{
  "balance_loss": 0.000954,
  "vocab_size": 32000,
  "tie_word_embeddings": false,
  "optimizer": "cautious_adamw",
  "train_tokens": 357500000
}
Below are experts of layer 2 (counted from 0) of a mixture-of-experts language model. Rows are named router (the router's row for the expert), gate (a neuron's input weights, with its number), up (a neuron's input weights, with its number), down (a neuron's output weights, with its number) and show model dimensions 0-191. Each number is 128 + 24 x the weight over its row's rms, rounded and kept within 0 to 255. Numbers have three digits each.
After each expert's rows: a language model's description of what the expert responds to. This comes from a sample of Wikipedia text that the model never trained on.

# expert 21
router:137094129123148187102116104152114124108095113141137132183117117093124130142128127102092138161141116137200126140097107151125141133141135133091116089131119105118121142123119170122129134124113102119094135137128148143161120083117105146128131148130147095100151120192120111093091163146168145122149160136140139122103101141182128079104120151141149120142108132148131118169130101144093126109103112122112152121165096105143135130108081112112097144123144106107091094110098135074120150081107099150183160118133138118076116116083112117127125172188120135153109140176101103138123124144134116111
gate1:161111147128092142083132106137140147111119114136121085142144121105131128079122135108128111146100180177116117145106160162103115140093145128129095126104170117137098126124138109145116142107150122093167119076181128140142155132153139073131119142090177109099150037147127123162108145105155143117146146150115150128158142106126100118161115126100151112174096132143142104133150098115119130087108148156101132098104125133114110076175125119124103071112140149156102154142153134103140114130106090158151173158113116152145121106131150105138129177113100122130143124127162151136141136116142111117
up1:114112100128163179141147121131117106146123134112145117091125110128099119160142159152118125116167071050149131086117136122127105121161137098134129086127094149127159116125123102075131111115116122131108123155128165154102092151107114197115114107108090131125157168103128136112143120147130100161117122100152113140130151150129157145085108108166143182119165100139150143123107124162104129155144095112133137107157136124143099144119100151113148174148166130150120099133093146093062114148127130129098099119151125125128147139156085137085128091188139140113117123124118125108150124114156129087
down1:096140132120051108122071117076123170108124148117104136138126159135121091096112123108098131115155135154132145152132096138131096107171127155116124119128110104168123106159115138110097138115132170079142129154140099110150090153073157130131130173086125069139152115132146131130143106149131104066128137126153137139148164137092152138100115115137121125126159123083132162099118138178157117132155157132141120131113134107178145106156112168151114133096136125190158088133129158117151128132117132083121120096107124146140134101158128128117100129133152139137171135105143157095135116162105146146
What it handles: Adjective suffix pieces

# expert 42
router:152139141135142182141099154170105123104127151159114131130142101134083140111134148107119126147111114092125145166121117148122157129146124095177165114132153120137132143140114130131165159096093139146117110129158142106172105125130112122092136147155158131097123112143130136083153116166147134137102125157141083112138156113146107096113131152167139101122138126114181135169120119176145169155140141117106106078146110122166122172088130152153181177145114097114128109157162111127129125109106114111159136091126097114111160121112148086133165152153141116170131153144076099095096099156126090155
gate2:106131120124159100116131114123137142120149160115133168092125109135178156107136162162139118108111100181131145077162100130114139159117086132157125102097150107132145183173108122163134127088113111122138128125141162181141104125133147142116142131106137162128124101122158217122111124188119162105097115126099117145129141150131121157155094117115091144105093124121135130142093070128107162125144112085155158126107107115143095119126140166140154139103155090144111124129178121132120147137125118100103122083129123095150112132108153146107140155139097125103166126104101128114138171149085141123
up2:137117129101124116125142097121110148162164138101171148180128140098105133167111130104068165172184173142165088132129101104144170188154094142115087126108125131125111109120129125140126175133196113154112135151115156115141126133089104133135083126128112100106136146131129110133065105100136143137114135098137134136141102078093162114146150133135131113106106135147124152106078107149116139135156118123134110139120154156143109150136124115101105114119166114097157138112144150117154098133095112155134124150085148110100078121160130171138099165157112133130158146124136121139129091140120134094
down2:110098161141160091140124150133126091098100121113079144128131123155101082177124089119114103184179143124148122142120179133152137153116137130126154149129143118131120122117121143119094133103090143154174062136139166116124063137133105089107066107160149133111116126090156108116151103151095084111117107162146142116140141116186119171104146158108089131099142122133109113091142127125129105136096130118100132114121149160128141128156119160126142145101113160128106123130124134105142140076115131112131167117083137138132102123128074150125100134116091143153164132101119108109135116110137147097
What it handles: Prepositions and -ing pieces

# expert 54
router:181110112119093101150137133137090124140104127148123107114101131099169157104105172089122163133149141146175155131116138151116143116092142129093155089106171133115107102088128136156159129149129118125143151152081182130144116124152152075151137113183105141098120130137127096140131087120131137126147163166090160098167131136117088183110117142107150131168094134114134122140127127127118108114115142136140129154134115156091111158097128110166144127125092119160160156128151110077147100121144158171091101130117154150099126130112154111104138133156149150106160148136137127166176093153150135108
gate2:120119130142150112122136093152156106139119107154125155098104154147107154091104134159096087145110102148128109111120142145101134116147096138141135142111169084131127142180113119166107148139146148129076103113150148144122145125165136106117181094122152134158138146125105134130149119134125145129109122143142137100139123112129109110121126112151160089156115140150179123131110099136111136093150084168190148156120133081122113088128157111141123106145114052168119125103176123127139119105155079131113196105153098133113111129106133153127137105158081113095104126133146137135119207139117110121
up2:140112108123128122109119088112158110123129134122132146112131112098071119159162136133121146106095179122139138133101127113114116143151120137111103177062161170138142137153111071146127134133152094159135176100117128112126103136105108155115086128117164148057106122131159120180069108148157136128099158140122116098115119128143128114131137092130138176097139122145135132096108109187109140143117154114129120122115190132136135120146155139134116105109154149095145162113112137133128124120073124157120102113132128116135110171144131152126122177133097166111176131188147138139122120140135091090
down2:111114125146114130143165141157131096092128146124116137114130154092145123128124119107145113173128131141097137095155139117157093134075145104069134128124118090144145142128106152132123126160066123125148135094135113117121133096174118066096086129135108158135151138101082095130134069105096127135115126166105117177165107102107075121162175150131127091142163127136150088099111098170127108160127144146113133128136169136138138124118077128139148175137143135126128087154072136154134163122129098135120143143131114142101113132126135126141127115092136146112143085109159123098176104148131128095
What it handles: Digits in coordinates, codes

# expert 50
router:117075110128156184150120100150132125126142172095077129082097120119135099114137177167072145139145129127070113170145101132143112130121126155120145140125079120122099109122124128149139113132124054135118131132109132150138160096115163108116124146136167141085129115142126125154107162090108141141121103093134174123107107125096115144132106135122128099138133140174125113139105144139128166105151146092138129146155133134135147148103114105122139144191162119156100099116123098139095162110134073124127121168115065100167135138150157135108099128127141125084097148159096131125126130115097142126
gate1:121131115120136143083125121103119145135098100137161079127112124131143110132119117148158103119136122125107072116157106148110138124104108115100099118156198146112134130123147109084101155083089118108176119110175116132133148150195166112129158161129189141133178097116129149119113099131113104122141114130139108128114122127101087103158130126134134189204122147130141124152119093153066159088115112131117145097154129148100101096152141099122124107123150145128130159169160112107160144144121123171143143088129141130135119105110083106173114145151130139136118110122116145143126121125125120148
up1:089119111113129122112071136122121132132138124099098101095115120157107142109152146153149123106163111126109118120186076153088074140146139124135126120194119146109144109126129117120098128123110105107141122140156129136083152144144138162114123138111127112113167121120138135107132096175138115113170135148114202104129096106088113133126150140174139137183156132145125149155089099109112148094129109096136115149154123152154079117147128147115155073139120161155124115161124094112134180131135096116113121117143094103152115133119100098131114098150166143136066090138092139116106145128120143099
down1:101155124121107107122108135109143127136120178124102111138106143108136117123105169122152135115149119098098118134135092105121144136137085084112154110115109124117102110135162128089136153119133117154115074127108118101128130126099123103117143143086116103144138103154091120093171107117143141091110173145149153101149116101088106093139144128164127128124144111131134183110131111115140063129146065129092153105135138107170121143167094152132095119128120097141133131140133128120151101062139108121161082104114169096125124128188129118154137164169107156108147154105095178136114117140081162147
What it handles: Foreign word vowel pieces

# expert 55
router:116163138092116106143188162123098126131133112137116142131180096151136109156137121137120150137143111105128150106118158161141112152114110080141151123103174107119121080110093147161156157125165165130113129096097117107143130101095112119100127156114088134134127112096158110101121133116117162065132102143115119159127166104186132126139154118143135143119103113102122100095066087128116117155151160113115179101100122098176140122130135137111134123118175131147121111122149145111094102156169143105096114117109142170125115159089136175108111129154162141114112159096126090112099148128130133103
gate4:100104121186148148151182124134155091135141134122113115110173129129125155121127137159106130086131144107122105137063163123145146138112121152120146135084131147128134132140165099155097105112118128130127040080133145124143124132085099096164123110096136113152150131154148166124126131132117094107114100126132128128148133137116112109162093128140170095120122126104101125141114134115110157157128120108136138135150127142148149137177141122143113122126159121110119122108183143108144152113102081190106133113099141112189151083159128151134180174117125130182154125157098115124150130162154142144
up4:109144109136135118161162128109162081181172136131130152163152121148119159106121128143132129107132125156125117119120134129153081119126142124140137149109137113157139114155129090133131099117116133131173094120140168101105116139111085092124171120140112128191212132121127159127117129156152128084118067112129137133139112114117121112161122133105166129140145105039123139139103123150140169138155120145109148130111149128150144097096148107145089118134173129132097086146142131121090155156135112159093103119127142150140134139140160119135146139172094108181134114139066125154149140155140143116
down4:076098140175115143152099124160148156088103155114151089136148108129149146125075154101116115112107126130144124152114161120117131074111128192141084117144159162108109124130128112134164116145108107110132153127114101112114126162126129066112087117095153140117119146118136114150136152110112116167142157114141103130131128158168149095092151090153138125132114113155116116135120120142078109105120147133118121112124151108132126102122194119125173151149108119141157114103158114070091119115131154134109064114125085166136102160133140152100132188101154138146116151101131152130117157135126094133
What it handles: Articles and heading markers

# expert 12
router:104113160140161120077153142161166081129093144131095125141127160081120121139184111066088126126096154119115131147166110130139117151116155117105110070127132166156146136117063128153129117134089147104139109146171117136136158124186147123127126163123107088130100132153117121109163135119111119136158149143161123173147114115149148138145129166140124113128113139125126114121170119098168131156109134108127107095137135120074146149109111132114162137181121173129104107120141105073126129133146115147121133110138158150083137103094111137120119087117075121107139101118132121115095103121141164105
gate0:169116170123123131117143094156101155095125127108125149119107128143120098119157063113108145138126166156145125117124109136140101125142140117137147107130167182105171140181095124146103126115127099154103107137121123090113166134137130126118153175128142113100118079117141112100122094129070147113150162167142138111173138122154126152163153172130134139127112152101163143195116114121132139168090169115116109096109161109125106092094116104113122117140130153120106119119096096113148102079133162108127142073125150178078144118108115132158124129129111120097135116124083146131153116098132121108
up0:138151088124124142128119143127142119166151119147155136087128100150095134138099137109145091136135102098149115124115115108130145131146104123112122143146169125118087094140088167118154151160137115100151167121130201151146096138098134147118140114092127120146107142130101154133143155091138118159119087144135128156133091144088126087086143070138081146132125117169163140092117120131141101125151104156117157121104102149114108122127140140078172131087138095119163134109131152165115108146095117172129103193140093125119101133154149151132144153177141129142142140107160118099087173125098149149
down0:136083148130152128128146101141144089126116150123101064141131093180131088118078161163131096103131136151137102156105175127118137146179145154129120122106158117147137114131080118141058157167084152074144149117130153127135124150137112155130095113131123155145146098173142137143121134138113131125158098111095141117120101151094159145123162105105111114148157134173147138144151155165137156130064130088133173119115136138111140125149136130110088154129144121148155132144124124130136098137119122128144139106076101095143110121149129100112172148148113146137130137159138146093142197127145130132
What it handles: Table, heading, results punctuation

# expert 9
router:126133124117117118109139122174150123129146157148104176084152153075153142113161175108172184107134105097081171168154122118134121093117079117128130148129129086142140131112148106082145144119156135092127170158193145133113106139113121143122158132118107124118142112130157153129148113188152152138149149140137125166105136145098152155115102126121170114109094119145078142143130100140143111127121162116132140124103096105115107172098113110118121150115094168165123122162091147108094106140149101129111131136175126139161114106138140122144111129163086150118131109126128127112146152127104125185
gate1:120116138138101139121120119096113195105146132154168090125167145137137101122150145163122126102133127121105129114143175155086130109127188122093140110111140123128122126103140130131107121107150130111139107078156117156102108101164186141118126116112164172101121100112103123148142132103133093164135131157112103116140131125108114145174113155104138157103110121094161176169164152113088120072116116170108157114131126123086133142200111156126125123155140150144135184146125159110107098151104136141135119166138144160133116084163160124185150147122113139127136128100157112128124105114137133129
up1:156118113133113162107168106177164083143105116088091127109108099138079154121120134098140109154138127114156126139120103091167109122123117120150102101135150141115133092158120104122139169133118130132145138149110102144145145169120103114165102142130082101093143134159154159102137143173109112137107133120140141131132158155122133104126136126186137136169166123153133106135092136152116130131163064073163128127142162164152106106124102157149126122094178103133124098163117101106146122095161125167126143100134109090147151134124105107108135144145136121136130116129111149086123163081108163070
down1:130150115153115143096085135116160134176133180113127125148088114146109095138110136114123128123096148075121143151129097138158090158107119109114118111114095146153146143126091155120106139136114142115170132094157097134120100130140117140124143162093112138172167095158136120137103105126099113123102124154102143128128108126136130112136189128142139090149147110152137169137127179133153102125146104099151119134121136106172134114099073158141108089096170122153129138140142126142117104072162092122155146111129106118140105113176122159121097129095100117156071135072092164156117100169112142118
What it handles: Clause-linking conjunctions

# expert 57
router:071127127186170187139110080143153116113107135172106149102142132166158142083127148108165105072095089094123125139099133123131109170150114111137129137100137129135153154109118133097148122101132153098108113111141085149104104138119106136132136124104134127149120136094141093099147104176094105109082136138075121138107099105115151108136115129131138067161188132120113103131162098115087146094145127155110148144104105118134139124140154127130160124122118112095114109144099091136091144155130128082128126118116138134125163143117121127148115109162136137128125068161167164150140133148148135127
gate2:132129135142176141113144119139107122159189141143106122099125187111142130187106141144145114150111146137129112127128126107137104175143143108134120142118140096138138129162105152105130206075140106123125166141130107127162150166121105156147122121107148155126126094119136153099080105143139117166101151126124128141115124116156140165151122116147108101106109121093128133144113106108104136123165110100135167141115126099135102172136172142138140118089156073164133110119160143118128111129130139137124159089085159051142108125119120160153154117140107121139142132113086126140151168153117172188
up2:131098141102116089130122142117132129154131055104110140159153096115149144132144129087095167135139117153197128118147111110097112155133111143120088096104098133154119132155124098170112131142150137128114155138130175138099091118136095133113090141124131120084108124157151121164088110112109144102117174156132098105150142092125117136140141070148149153117131166118137160129125091125126172124123140106144147122110150174148127146098143156128139105180155139071090137133119143092142131120089087129139113123144154150135109144144140151113082185137153119104161133136162113140130090151111113092
down2:100106125112142083159157169110128091131101144104152102130118141121106127135100083167120081143135157100162117097098146127104130146145106121113132159120130117132136138097102141119118137118103128153131098123102134174140123160147112086098101124165104106110133126105154088166131081134120133127141125178109137127144108154164111130132137118137117109135121120135074130083143162071136082077111145140123146144137142134107157138147101144105126130072093121084112109108132136071114175076133107137137196119093165131103116123134095122129146128086101158117143118084154134129113159150124143105
What it handles: Linking prepositions

# expert 59
router:177095086138139153099146089143088147153108166121144116165150152111144152151141126081139131151143129144138147134108162153167117097123150157131149106088103083115109132125124151130146172112151128139099147149089120163150141081115126118104096163128121113115135108161132144148171144145144122123123183103112159177129114158140127133141104163129112089096120178124092120155139150150112144133163158124132166146150105149133133119099076125106087149103156111147168114101106114133130128112102117132173086145127137167172129142110138105133127120099134110109077131075154112121159164119132141148
gate2:151143107093136116127096107113126134125144136116084137118135128106137156105128142135201128136087141169146144116144171031143108123150127112107119146100146066143123116143127100130144150059143130133128104122140144161135110129141133162137126129122094151097116133145095157134133104166131101178117097113169144130137125151123110141094147112188124107141068164133136126117133103110126135110130148134140166132119132121133101108120132113084132129083099103115147126126103087125126158129154100130155126087139183133131154122125143164116129158199116128104109126100108144142128168153090121135
up2:132113144102092097135122149072124153131141124106118129178127148086151151165134147130140117109119152124130127127132095109115164148121097151093068124088140112117103149174170120132130124120144114092126094136103158112140125104122137165146131189142140107139115110173100145141078149105146145119088132163155103138097104130127115110096114121136107147095118148104129149155177120134125152162138113120148142122131123088122081072116078138115145131093103133124115159141120154079149136127114134175160147105112159146158121127163154124164085139088116121108114108109120104121106124157145078079
down2:084096145094115118161123120116141080108105148103169146136136131117097134109119108121182098140140126119141127143082142138116132107124128156137102153126155131174101140098099134176109134119118129126074124121153152139149057122124104092109100141116129139129092162191126107111129088104158084140109107127122098111198183102101123108096123078151133146138129115118125136137107113132142151109110155165099118099134115103157107124137110134144102099095145163111134086111149112135117120116119145079139154115072164106118142109089088141153151142153152132116141155148168129116144122129122127105
What it handles: Surname and place suffixes

# expert 41
router:082149147075157079142096095094146099180127121141125096164147139137146160124108128117140140146138144132110130107151165160117144173130141133094132148149095110111125140110179095094128099124125121121130149124084139137147153094173127098127162138123154147141116128161157131151130132098128136140109084128145112135125142159105145130138143142117134118085122109109105113135115114101149117111102157113100113088178115076177131132107159133160105169145134113132105077112178134105107157171138101092174139145162146101130142180122109176090128126148118089149153111145110125131146102118127136163
gate0:146138187103103140103146071142098128142135113117148113119121106161115089142168099098140157157063130136147133109130110086120129138115131130126136119142120137105138138134110136126111138121118124158092114114119099127121133140175134123102131180099113143092123089163151124089147121122106137131187149190153134140174152131131137138134123140155130155097103126143188190146130124128128148119054141115115096095100138124121113128118092104115133155137104101086103138148131106084146086108118140112168127124143170139093151140095113147127107125132150109120117120119064128116121081125101146095
up0:156147059128067175131111158122154176125128139170149154082135099128120101134103119141121104123145096102141084126130097117155135116151105091133135112162142166108087127153101159136169136114155129107131093187098151118142077135136158167091136146112148090127145141124122123144142117141134151094127101145132146152138073135119119099106140139144099143137140161165160120095072119132107094145139096122109176113091128144106118147115178120105145118100132106144149142117124156146127154104104147150116114168118107127094092100157154147152098134147113120151106134126144142118123163126129141158
down0:122076149118140109111159124132144065122105139149082087153137117149155141140103168120103133091132150141134120151149171119145118139138146188150101133115172112119128111116099119132102101159123133084126129118132159166122125107099104119132118103132134153156123100131104155122118105122142123108126068126068170156100134139110133149139134119143134144143147106162073121122141150112141124167116133138110112138126130146136165119159106144153101162151156150158143046144117125160128131112101119174100133120088115083153109164146118110100142147165111134126168140132150131134134203147108133158
What it handles: Infobox field labels

# expert 6
router:156130087151101152157160160118100188095149133148156110112121109118148107143149130100161108105110129082095111150151150160141113097115145156124141129111115091133125082128144119096109126087106152134118142141139150159150131108093120156119075119112120084114125102161138128163136173106135140119139118146148131148108160126087138153111134136124174080125128117106079147097177160139156069155104125160109098146137092110133139114161109115140139167097079133152090106149118126140098135153114176141132090128089121118147079155158136143136114115144148148114104093120145145128143109155109101122
gate1:155092120143131108117159122118156134111122085179124074144165126132135091135120123148143103124126130114123152146112129143140143144133135121149103092100187143177142121098108145115134167082151168108191119118198123134142140171133174066136135139123140149116145129176137096133129129116135112173134109142145166096130129128128133131159150118128152122097139141108149132132138147129100144120142141128116131114183173151150106107135137118144103101122146116141145186145171110105116140106128093175140139146123114149109119121091126101131132139116128079113170132126159162153099114088156114064
up1:118097109133129132130132140150121117139145148138109152160151115110105128161131146130095089102167091102139134135132131133113077142158145156165139093120122140171180108107106123095125120131140146098154128136180141120131134140131144111130156169099109100117162168187137111115108141142147118143112106121156166116140162160124166152104141121150121122107185164140107161146121105087110118196147122120134136104169110083152111147120100114129128118108121140159133103171116128059105136116118097123153117150156121079133134166103123129114127148180109121098082126092129134101149132106115110070
down1:091117176163115132117134126136084120118125154106142092152073135152119121101084161116112119089142088119100159082179132108102125110138120138109107102157133097164111108157157129095120104129121154112099166121146147119135112148130118128138107141146151077112153156103160118135131135109135110127124097180100142140119148113101134122138119135101059087100156131187137141194119124158158120142127200167096127140119128149168128136145112134140129117118117091146145105107121090159127103115137130113162133132125125109169125117135126133117095113109101145170094102113094132124154166136088112136
What it handles: Table row ends, conjunctions

# expert 23
router:096101148118134173068123119069142145114095151114119088118133150146131138121108141141119167100134146183115171086162117152088150133137175123138090129143083132166117157103101092162157111110122142098119152103157104145127112130104161136068144143115134130136128098124106176149135150130139150139153122130099131118112143141106105127116091127130132163132101122168128139114133116145168152099129130101144111092122103123162103138111168109110149089127163161098135169087119118106140161110104108101163154105115094107124136130156111078134084132089116102146110149121144139135169134095157139123
gate0:134174146127103121097098128169133138101122094128117132160078111160113140107154084093113160141116149159145139106110124106172127092152126109074161111141147154127138126134133106140154104122184146140128109110117128101136104141160131116152153156111086106129113111137150124095130106160072152101172150143153150134126153142163129109135131152174127123149176123137166138121146109132165135169076133110105131093115135105138120104107137098081166164143107095128117124138119129092127082127150181115128108091151124149066112135123120140136115119106113122100156155079104125146115123111085097146
up0:146154126137110147110120145115128132155130125143158142076121117124150099128096129136161115135108082107137095150136089124033153122167109091153118114149164133085149145166117160117109168133106127127154156126124145146096115142132130146129152124107168124098139153123090140148094121103152127140128099161128101122200116141126119151096149104125089133102134145139146142128112146131119141118125124140104139098095124165088078156148111116105141132101155089125163141125153117141118118150106116141082103175173098159114094115154133147131146128184132117141130162118136123133066161162099150145
down0:138118118165133130123125105151129080142140111165099068127160116135122124193105133137152096097144137106120054167098122121122157152137146146140084163160140153095090104137081109128121152158126123104139115110141148133142166120092113137137148068122151133149106134137141137150114128147126139136129111175113175131118150093152140121117136121130131171122135104148124155118099102149101079132088157133094131167132113152104159138147120103114147162126161148137153078149131092122086128114092108116127143130082179116122122140109141116098137155111093144134160148176149151127122173134148158130
What it handles: Mid-word fragments

# expert 56
router:107151137113146172103092067088118133116116170161093139139169146122097125150122148155155157153132145170166125127149134150157120101126095104124119136162125140128146094152127140097150135157100088151126152110124110129111132138168143170146118110117091113077114115141122138131125117119172129127116111107095143092133114147126158105107130153161109108152107163126186140132111098125138143143158143130099118094148112107144106070095142181151098160108147112157190150084137137145120144078106128108149115134133159088106094136121089113126129120146116109163094153149167128143096131126131164133
gate0:152125192122160114117142099161101137117146123144120126165140150151109162166155127117110148157100145119119118135123128112145102124134103123093104113151118175092112112183105118146168118107120110123107139112122122132081119108137105130157129170116134115142109098154116123129098111132103132127167169120170111150102125081152136109136135129145163125145117170148160170118106152113129123125117150153114139102079168124121146102099116126066127163145127104120068097123136105103127092086121155132183107102123196141113107102101099159135094126089101120100103113095097135102120143134154100108
up0:164155165127118131154112117134116163118144148169143145129124121168116126130147139120132104128118136110140097095136141097126130141158105121191148117172127122080155160151087146121137159106147112148137165136080160081115103111105136168131149140117127104156150123124147125128122114185107139150092062150134137158114127142109132123110128153130160152149144122137159126138117101199115143109142095167098122153101101154117088129143147113080158103109119128094126133143105123174116094151094093148119139144140086125127097134155104134150162194171145170145169130096128128106115152134121130126
down0:151144141136137116123140102141139088137098112142087102111135114143144149147110119141146138139147144160137148139124124116088175138157141149144097168138159153134134090096067136126115130166123124131143159117122185156129089133151106157154081099082112163140137099161124097139122104150125121121162102114132146092065088132166145092098124085147158176147161108152156138130094157104134126129130113109110130155100176134146126148134106165107111134104119128133134101134140147157105152107137120130115132103084182077137085116114131108175123127137110126135145147142150128148110194111100132153
What it handles: Word fragments and field labels

# expert 19
router:129117148120112127120100121122119135086159172138090085124112156160127111133080117125154155115091165156139138122112122084138150166098096116098121107118118150142121120139164149123111140128102107136113154089175098136100120162127112115168125093103123108129152185101163138104163119169122135128152141051177114128151113108154120123153099144077165106139126130146135137132125147074126110175089142093140131149123150136147137081168114139143114134129098125102106131122159132138118130130104173143134131124150169086082111103144138105161115109159143114105116082145140166155146131125111098137
gate1:166087115120107140105142143128126150151084114142153108119156095107134141089131155130130137130124135082101123127163173163132138140100126127124120143129169107131154143148130106114119124101140117124169160085154152201125127094167159078119139132119153146109064110151144139140141154092155121132152117119123114131129133083081134130131108117096124145141090144094137104125137140132108137116118131126107132100127130119077119092164100142154128161111175166167119183166149112099104115139105140143137132104154164167143115116142077132184118195117129154121158119157110100152146127121139118144
up1:140097146125137181115113112116133122123131131128125120112141139117099099139162144141148115114166109120151158122115109090159069105152149090168112078087127157104140094152152087132149182112154141165131112143136173137115068132135141163152099145113082096124161102130138124121115110145092128105151131130173129132128126124099130121097125145168108143166191100136126151114072081119136126132123101110145133127113094144124135150107119145108105103165156111125126106167097137113108093140154097146101122126147137088138120126169149116141153143176112107130095117120171150088109131131152113081
down1:143135157131084147132148143138136132133145164104074143153124189118099111134113144066144146108095195136108146116098069125135134152106145106096147130121127091190145126134099172072140180142138159122107149145145159138151113152091137122120127146149135098167122080124156148120108124107095111109100140146151141124135134125126113127139158126120061093139150106145113157102137165147127113099128104118139126140148137144177154113116118135118121110107102110194121128126167104116147082124130129109133130141124137125125121174156101136182155103098103125133126127095137143142111140135113129091
What it handles: Units after numbers

# expert 2
router:105149133142140116134134144129137111124130147208156181110102103123114167125103143110146152112105099130098116119171138120109095128136149131126136158145124150117157124111117155068163114118122109171112120173091129100105132115138133138100136125136133113111149136138159136111137137117136102146092155150129138163099124103130190114105122124087162174129146147162089110151196092132097111128169076121129107098153134105116130146133118102114120099124132154102135144131113158140143066165124130114105120157185135146151138117132129106132136148108108132156131101136163122151154197157132169093
gate3:148083131144155155116121134137146088150102164159162125134158134130094115132075163137121142105152111104130129121138199153131139160097147109121119137138113173191117142135115132119098105114142114116153157068172107126162127091139113124126159065123129166145113092142136128141136147110188133129127168126165145140128105173129127120108119104140122132099093064142124146155120112125095094128138167124100114133123127091113164103119152153124105111119126149148098150134137152118125088128093141157140173124141128143109131121130101134135154122102157149109118142151114145152066121135111088177
up3:184100151127118137156128153127127146137136145132123121137160154134110086114154169134105130136125112114129183101167152145104103134127099133160145148115103114129119136121127137098130143128105133149135112124124124134099120083101132151103170141142121149105103094104145095143129148116147104136154112149151174184139154156108104151136112119176143184146100110201127154132109109147118157113135139128050114090140137108129161122124152174096101113151107171129141156142102133123138092166107091150085133114134158106112149146149143135129134117141090184161153124186120161107102153124102135120
down3:120117100106149120150119131158119150099146129138105117143122134161125117107104157139146130143160165132138150116071150100100152084133103119099141153140106148112130093149117101100144120118103107152119161113169127117123160179167111125124163066111131163146128127147140085112111166131106160093139138149150105140154146132081131133101125144110114149130119153127097113140137127101131099123108079173109128165120179108156128138106161130125103082086145171154149178141148125116172090140113137120134107131147124104156099096137134151143138106111115120117165107132173156115076143155106114197
What it handles: Dates and time prepositions

# expert 53
router:121139115108112105146141175131139090163100119149127132142122113136099131166169117096154106117100117104147104118099125150131079137130165141111129137149139140109149150120082151150126124160093146113159124110124139131124134163151092135146130137131149132135137190128075122144155123134123179137114129156106102137126112162076106142079166105058129127086090073107099151136160153127135133167056142139109142159113170142102114122124105106114120135158132136142136125149148115109146136083139125129138105129140107109098158106128141099128136073140148149141113112134129064098107110105150131080
gate3:121125148143147135109137120124110124103089138156118135095133147149084138123118133124109160152163119092134122142125175139157176137111121112071137114144120153161089116113141115132104158137132107141154160111149127092130137135104107112154148097096160183144146080127132138108082134096147128157118166152134127089081138128141107129111135101131130114132106143147157143160100123133088136150153108067105160131110143127095125087130147128139121140101119115144085174113135134135112102099100136116131147134130074126075097090130130136168160124081104113063188165137111128158133080114130120124
up3:152107153126150141131136115158125112119148135134130148131137130129125108115121147106111121123103131134136159130137181148096159097143083133125116131091118106113140117144150143148154094179117126134145109127118085152167095095133092102098140130154095146114093100132155116093122123122126083153123116136141143180166103110156123175163118126180180189146136125151123128129170106136109144091139141118108119124158121121100123178131075097134106124178140105115125143151167117107123084140179150135127094146118154122168149134116150134078149181122079158158115117182121138164135130119127119156
down3:143141152085140120123112113091159121146143151110139125139159089139096142135122159148142106136167167113125146107107162102145144131151133150145134112144102165121119113107123097108134109139126086193123149121114116120113148110145107116108175055098121141130114163117137130105158102109122135078134120134091110150102124129142096123097106146159091102147081110095154097145136134136109107140105147169105110105134115128143120127112107140133106104098101211152142181185123107140129100155128152117174103136134169133152103139127149116112114114078120121108141095110151164178119174122130139142
What it handles: Role-noun connectors

# expert 5
router:134091135166076143154168153104166139110090112125169106143143104118136145116122140149118090072139078090110111086137166123149166068119151156107136104132131112097122110112117173123076139125147165105161091117105160116118124123112122131160104153148123066149127111142128148136145162081121089108128083135161120125113167106174154141141126135127126160139142089104128132086115163112140128151139106117161138130141109185095144126112155118121157152151104145147141109107092109128119130160123138133104141133092147164157135132133156132163133131106115133135099180101130107143125133133115166128
gate5:124086153165130127120120121163091123153114148156111083131156121158127132150102135151127152125085118137127099096156171115178149137139129098098120150141107101132124130111129147112115161117151127127162122163129165142162162130157122118099090103140171128116140143130107154106100121140131094121132103130128133105118129098106113139138123151163155170111115130141125143105183106161102179139099095123146139156135131149088110140131169157117100151085159079127177151111139150153102126171111132128148131115102132111126098141099147145132112151112225123189136155171133136140121082126137133109
up5:108117137159128129144107144143153092149107166102171140133132119130108110128080118130158101145091107078122098171140119123133097094115131149131146178153105138186129154112179131096109084161139120136096171126154085158140162115115059137146132127158121127102115109188100107159127140101136120136115144112125152155101131125105118128115152141146158124089145114155123149099157160065119138145079132123112144099095163151123117142136118129135112117142141130146140102141133133121136160110108131152118151130131135119175171081147135133134085145075158138134115134122119138092076140086110137133
down5:113145126106129099113138147137128149147143083119143120149164133146152093148090080133154136120102130137074166135144133135161096139154166157152111096125130089154146105179113127121137124094111150133094109178161122162131151114133120131129162137095123110106153138159106127137181147113148157107156119161119140131116159095151102109128138087135127137130165155090106143087134127157112135122080123128096121101120155152154130125156090164125129114132139113104130117136167102111127146145119153094140110145119140106146128149149102142174129108169194138113130099105114152043085159163114112110
What it handles: Name-internal punctuation